{"d_shared_expert": 64, "init_std_router": 0.0144, "norm_eps": 1e-05, "rope_fraction": 1.0, "qk_norm": false, "parallel_block": false, "optimizer": "adamw", "lr": 0.00178, "beta2": 0.98, "grad_clip": 0.5, "decay_fraction": 0.467, "decay_shape": "linear", "doc_mask": true, "steps": 7486, "dataset": "wikipedia_en"}
Below are experts of layer 10 (counted from 0) of a mixture-of-experts language model. Rows are named router (the router's row for the expert), down (a neuron's output weights, with its number) and show model dimensions 80-159. Each number is 128 + 32 x the weight over its row's rms, rounded and kept within 0 to 255. Numbers have three digits each.
After each expert's rows: "comes before" lists some tokens at least twice as common just after its tokens as in all text. This comes from a sample of Wikipedia text that the model never trained on. Tokens count by the router's weight.

# expert 5
router:114127171176135166103118101196090126153117172158123143147141123105146090139160131089093099102114122092147108112091179099183166146057094153165110158124113122177151121164113137133127094108113135116092132101068072086138191139087185133143117139
down0:094130134098176145125120123126114150129066113084110156177061163044154121158170147090140131131065099094145110144054164077101136116186141142123106078174077114098088113080081091138127128138130170115169178096169105125071118111054095133118159132
down1:081142146117173112165166201159117093120132122118141135154158186079042159058109100115138090134131115151127106113114145149144119158142106161097086127096207147175109126156142082134118115147136139130119156138113061107144178235118184114184169110
down2:164110126140156151082145198065113198127141100101161141049114097184109170150125113122092131120114088153177131100149152126149129069164170094125181090146148092144072126113080117156151084097161137159142129044149154176136142184133133098128153103
down3:083130176140129129153071152072143169089119120078165074144170131196119139102111112113087137134144097092172124128141101116175149138127178133059140098112181115132134088165117151096118158190106160052144140161110115177127172113093130179092090147
down4:139141152189075091124114103079124160133151170150086064141039136118184173150099122137082071141122153127203118162124116107078087140160143126116183104090124135106117177109136143135058129184132101137102115180172114110107121150120129155104119142
down5:112119150114134170127143089132104163118157110162126150127157123122134123087052179128078128149086102134084141178145080134140102123043111109169082150167062135162137155082099118120106117098135096122146106139127113143158124120106197145157089148
down6:135160104181124116148109110124120105093109102184124204120107196090121141092107120191164122136064083172208116135139166111057100090092164136141101136126123161065150140129100143109136107131120130127156145151174117180126093127130155126157091135
down7:135130139159130153158104128081073169130068134125125100146101126135087106070088142092131111066110126078107138106157019102169091140071125154147100156063142159084087089147100151134156139088139174176062157117134041112101063138197134115111115129
down8:092122095151137139139111140088143138149109144165172098120155120115124075115145157141069091067145158101079112137218024128144131137181114126120151068138107155100118141105140092128094118123125200113096120113095144165106140138127133147153123115
down9:141109093085087089108105134140163121125127092086121156140146166155165168168133173052183097146136106161140143142141174123108136163113158102133145150145098161144074167184100067089189112184144077138150096157128205104152120097116143195116130174
down10:151134126115146150064120136109087076119099131195111194095131130102132144130121175149108162066089083145177096129076170141116114074059147081077130094133124118099117142156153095116093084117160172099116194096102108074089126092068168151188098123
down11:128112127110148121104151120140113153072157127148124135118188099157147148179073181096155073100121106166053110150196111124043159085188115087154136154118097090142163185159172181140116177141110149151158121084102152054083149107158124109128197144
comes before: ", ", "\n", ". ", "\n\n", ".", ": "

# expert 4
router:142123176092086147167142095172090129150148170182078153134120215082099096162155108124088140142132120111073093128033223101134159144148120084132127141087083123156123126180097127191080161080137169111131176096114099101131124129041148138087148108
down0:135123129131137160141107102120104137095124120141153152121142151150105146139152116182122162113135101095255080100134121133137140185161100118082100128111089127147121155154146124122095129122144095115166187111083153110055150126128131139082097150
down1:179112149194155120140166130126072140093099160161084126121135181124106166124109077090067035151164156137115099092130143121086141131070107142109192080130093113165147157081144118100105097111129123156094184119166074161185188149147139118129098169
down2:126114140134136125128177164141111186130214100147185094098124150084084150142176087117119119099193108140089173169104163152140080114151149124076088067101092095096150127073115122203093137117076125146117098131114134108145162067121185127123020123
down3:108132138088111183128110082113119195165151118156088164100137127174137152157170095124133093168175076131045125155147172119051153146117127120144141113129151125073131079149095148115229130111220138115116090158135152168110140134164152137100155174
down4:129125163145150088121121146147148088124126111131182138108111088083136169148138126146127170145130104156255129107193135120142150149103152129088127079164117144171113145185119146163139100135100128123113121130149147100172154133144102100163117126
down5:106132141128113145178144146123111161177106103132174034159191141140071112175121139100127111135150156178053075110083136089109089108137113130132183175158150130097150177135083153079086143069159162115103155156133092155129136075164037120150180134
down6:077044105135085101100152167132161104114153153182071126117100121098103160147145093123146130150112113117171130097092125125135134118127202141118119117159132103097089127165090134127096145179109090157101061073079107138126144128105137141188128142
down7:119156149101138123117151186090109105128157110153131155093162129091075107089093127156132159186115117096172175116168205101078176110193087085116143105089111144127127173097072127160046155154121121143101159098102145102168159158099117087118110079
down8:140117148138087105126119129092127157112166129172088167121091136172132045165134116122066119158124166120056122171115196164087152140088165144140121163141154128134085118067080143178128164093193109163061160148076120093094108121127143046075151142
down9:142111093138120117095119096104174094129110089149134125189154098173111112083156106118070060120157070130136139095182196193137131165103166130081095140171137124156162121165115167199149131127110163153142135128145128063125137183156039092101100093
down10:161105132117181108119151123144184171124061098126097124136120118191104146092068103128123141156124099083181138097103179145129090180136119144103103143132061127099166130137200132086128088174136142136104159169082113074115152146145112154119143094
down11:140133150122075125096103125156182130066117141133176112104107099111128176167129163160089123154105087121180143104169129116113204076059154124123139120104100142119121157137115139094094183072156096159167081079144130141124121117148126112146142205
comes before: "| ", "- ", " ", "The ", "\n\n", "0 "

# expert 2
router:104173188146130178156103170120094137149114157143186124143150108150159160160201141114107114131121093112222142108055201111177164179119168111172125146112098128190162142106120115176134142080157181139135152135131108116105176159106115140105144146
down0:144168127145149151108124115125184176152133103147067168163114092109083094124212138100086114147118191161129093140068099167111129153108133085119151105061145109096154137081119092132146123169176132171171161146171131179114123199144045137087164088
down1:117124131119135165181123165157082148128153104142169152126184159127132093124117156152183129093144151098149150092096127124122148181169127090079110066148110050136124174172148145147151131197113168171115116132094075115148118091142169172133127111
down2:077102144148127144178134096064111157082143105065144163070102159148132105210095116102166054143139091094150183157088181089111154176110133078098125090113212109196097104139085110114152113107113123104163153140134123137133141131154162111134038109
down3:166115127081125117123169111128143147115132173130187107160158089097150159137118134113130178130159045163158178089137078136100114121179190102118108128098150169107127099160100129119150147157105167131110133180118143196140086157133121146184120150
down4:112138113093159103085115147125109103126129151128094115128119152154162168102098171187134144083101085137084103122037040153093083084116072170111110134138121164148160090172141156123168120103138142130121139135153121086173115075161102226173177127
down5:133093083101142111070150189138131107073106133128114152102165128136106088134108148156103052167105176152136141121082147114110156187126143113099085172139121085085072105157095140135158135122127184100111125188128101124062144117144160112111142142
down6:168095084086132099172134102097075158143139110139100124101092110086108047159151089096200136118171155145104159128113123127139110113146136149120108150141128158121124106127123087178147158156196136188127098103134066126087172097084105162115117110
down7:081150122152163119156138075113157149169080128158129126150142187150106177079110108104123143162147120089198124117111105131169118139146144141131118175101152065124090151095129124062088134188086110103095128163155179129139129088097104146142178140
down8:073120180169141128168150117103116133129111154151127112147155148147145113166169137165131055103177155158116174147090000094085117121139157109210099149116127189162118147145112087184110065136149130152115134074150094090095124170110139136078134134
down9:162158111132083148137122105156098049121129227156099132182156064097104127126136110135137100120132173157136129105126060146149185133146133185125188137096127168152086140103132093201122146177143173139103111070065113152124086149139117151143089135
down10:131003095180116132156152149142125080114103119123127093177122136097132132096121198142068070101095139172118116162172133130141075141086121132101133140158104130184129134179127172120083125068150174124108109154091085114156174062120161146157088088
down11:150179178149173142166173109128146137095110098101105128092140130114150091123154135123168178130165157165186214143042025188109128147146157138130138124124081137132131168123140113157155072145150124142110168081135131087144113149133147133137151096
comes before: "of ", "and ", "in ", "for ", "to ", "was "

# expert 15
router:143131145113083134145094113196157106152160120166103127135121083083093122150149084070139101138096128158143118061077214135168133129159138099156179155143136170176121140124091110145110094103092164164093112114095115154076151109126146123116098139
down0:170127147111135103112094198162152163105093155161119171109167106142211124065118119178094106110129079135098095092210170116106133117102105052120147124166136111193114055163168165174127136081097131137125082123037103134067136085095114125163105104
down1:097117175159107099124114077156139144159126113126124176099112091128122138135075069168145164089165139093135204128087121174055176140147120200154154126143108146104170171122131106116132152210119113149111094085175122189160169128130127110123103199
down2:089210088206126163086142092119094128105123142129129135119184134085080087068119110123114133101188106135103152079075155065118132065123116158121155140145103150096088127198145100124128158137165103101076144144142105163158130105108114103108082124
down3:132083156149075139181112153134137119101132149132109109146181157177125144165094135098127123120121168182057151134182049094132086109128091127185149138107129176088135154103143081055122157114066158136184122095159131126192165123138121137155112119
down4:166133137127194107108090131111156102070103192185162091200107123074140089140136155096078179095078143119132147040069185074109095092178116129144172138146136163145139119119117154142129182165146116153148141091136092097102120107118121151108111051
down5:175148106114099037106061126151112100151075063103122126132115105169124103121126129087104101197137104117036100118128161135132123180127121070083126125043116102174089153100093192126146177094123135116130135095134117145132106164145158129116068167
down6:144141120142119103121118146104108135119079052089123110137112133128113189103073138080161049122075120102114129176128125112113154110109113096090153117139141113144124176211128057073134096149164119130174174153153098082107116089159123145143149153
down7:153109114091160091175115092136099118131115181150102114134106126051137125088084146125112133112105137169096152169120127124181102145126121160130149149143066147132202181147159094148092070168176144096136133138151190200098183146141091193130153067
down8:086128118083143082143095171088105127164021086135115114145133140086149130134176158109144154135096170108122085104155100179157101148171130106161143097082100132203157117151094125094142121095181172095131133143080106122114037108173126097101127105
down9:122110138143140088168131096123093126176172121148153113171160108170208227123165121170132103186104131131075100140188063111122064191099111167117139075148110100130138109125126134150147128108089137155114143152067081096141091101134083121108136130
down10:166139071145150110173060136109152127210172167153072163112160124214115121142101118168142132150121140134134101129162132152131129146133134102119143147120073123099148096132136113131113122135169121166140176115157139109173149096093165164126135124
down11:058138147233141149090082156107139124141119113171119065179136144108136106110118134131125118135094106105189089080144126165153071089167136153121134110137134146154100088124074138127113124096125110098098152135097106102082117125079073142189120086
comes before: "| ", "|", ": ", "(", "- ", "/ "

# expert 8
router:156098168099078055113119100130099095148180148136097120118163095133110104118152135123124153149128129153190053122024192091125135169177128085134117071099135108111106091102139166140159113155132136124135189135082123100139096117136149124136158172
down0:079092177145140151077144123156080081143180084104111147165142135139151152172134089086116120154069146116107170099144044134133155145115139106134123203110135119136130122121142108133110177097144159139127076104120107171156153159179152129151092101
down1:185190120114107162103099122090101096156176113107093090153097147160125151135078173152127130084138106090122113139148169095133109102155084205148150123171113136164132132153080155151067125154149099170120143165153085113156174121046150186134119136
down2:157097118129099186063106140131132188160101126110125118115169080134133132145150132160100133133152090176042090216147091131164138131155138200084077129132178143168105100131142111077135143098139110147175178158124112152187172132144159170134161109
down3:112111119133103174127138073044104137149142134067107168114088134118129124156106182166115121111114165134129150106097039136153069161092130099146110083129159124123127181143112194150103149216174175120132153090140075171177176158141109183185187134
down4:132165123119143120108140111072107102092121096156107071142112093188139113180103110092114108130088112157124087112167165100156091106115093174172096173096100160110085102097111142111094143113168127119144070086124144116123235162113122133087069153
down5:147186146083176145104116111179133120155085168158190117203091121125161149149165180103096103153170116130114140123135138138115102134114125127128060149147103066178152118123132065119166157108079086089122094120129141100069102207117082101157078165
down6:144075143087146145145099102148079138136169106197114168076137078144131089089120119130131078088125133159191153148180068140119108144131153081127153106142110126119170120075117110166094089102114132134116146205088121139068101142170166162092150129
down7:096077095103094183182186088106056166116125123067145124130167158146134124074157136131183140181110098110131118017122168135098089190119128116164059078149111101086136096123144192178115169170113170155115146096105149129139104102157115109099175131
down8:124088091144164135117032101114131125128156140121109131111108100090073147102092112143163088142091097129141063117172210116095162145109134177142136163123150163145141159108125133121086115112145191160127097148156153066087170151139126143124163097
down9:110149134139098185138135130192096046104131089172079176116114117115128122134085161113214164106132140133023111101160157100158096101140153093114129167168135134167213143130115083167150118080118093133125132193146166137113085127106158163151154139
down10:101104068145189116084099170164144092085071135120211109148165146104116117146076166134057139136144169135116101064108221134106119146161106102123124135158158179096115162139077111142136143123124177111135123133159185147110137066119066142191108125
down11:128166119111173144170144127143143121126164092116149124118145055106078122155182108123130090164136135143220122152143102070115130146109152138145127159101092159176105129096113161160127096055174117128161175096104134143147121140155146199077176169
comes before: "the ", "to ", "in ", "a ", "by ", "as "

# expert 11
router:106084137141098136138178091196179119133116117173098090155170167114141045161209125121123144106129178152201129082034173152167118130090116121145123117099103145124146168147147106162112127102109157121128157059091144097137099172046150123139145109
down0:177152104112150069065132125114160101162178171150122114097092131081143156129160136160089136049132098151117114101224255158104114152098174112123127039119126107066104136125115086151138156179088112080132064153132105138156128135126078109139147145
down1:168181117135150143152141077115161061100136115122136170142100153141144133155144100148136140151174085077169137111147139132114046130160169092144123134071116133105133116121118149087175104173126155078125151080099146047106159181088136180124121149
down2:097132107152136121137057145137091138077117167183139154119117113065116183078093167122117087117158106165121112173122125124133112125143137152160168100142100141157196090107156171128147128150073093181078094140091097080079091119119153137159087114
down3:113107070142108056129132108120176080107195163113193125115122172114133085069112103127181194135130080057173129128176113119155106153113072101114084150113083144074108112131115137126073153080139109137156141143133127166155142076153180099150112119
down4:140121125119077077190151080104157108150161139145143122097139136172157111180150184113165134117110127085132088154202086093158169109113092151105147123113145112131181131118150117173149122099070064147104144128119163159062146166131086124127148129
down5:118094120162103118094081162148136073143120112113132144114127145123077137102107113167141118111146167087136079142035080108169125190135086127170158133178100112161122088144107150131101096087103168135139173118155080101179109121110139106130104164
down6:123123166147173169177107104148098125093143110142145170088091108147120133116126120121219137097142114156121127135189100103105145113064127174120122114104202140182126083091114058156163084156098090162086121167165150168168152133161161106185142123
down7:197142103080153105161107141098158108117125109124155109107112114126072140099114199133126143109111079182111106151126144169161133118154150123169135126135117156117104095144143119062150080122131132102102128133104119170092172136146149116139145078
down8:106110158109102150133155127166159096151139132159108121082074094069073180079117144092110161171141077144192141178108032118140111091145141143130181143122134142105126128071140122141133166089108168109146119173149152198102159136124139160128169118
down9:077134113144145121187168082125118201152129118136170131150195130111117152155070142045116142094146105149160174139098153125106043159144148135127207115151148164097090135113166094149143129134153185160186086089110170115160059157106119195141124136
down10:105079084120105154102142105144117166106170107112147147134106133119159086114078165169168100149203144141070164124158198127141140055097126131084127095096104147088124080172123069098070133127095146096113170202172130144153100123131146063127130162
down11:100123155126123135169127162161130102130125152165153148134096121122118164062047142143115167142157045119062144099135227117144133132128108158081123131109091119110094149154139085150109160089162149132118160206122199152166170057143117126131166119
comes before: "the ", "a ", "his ", "first ", "an ", "their "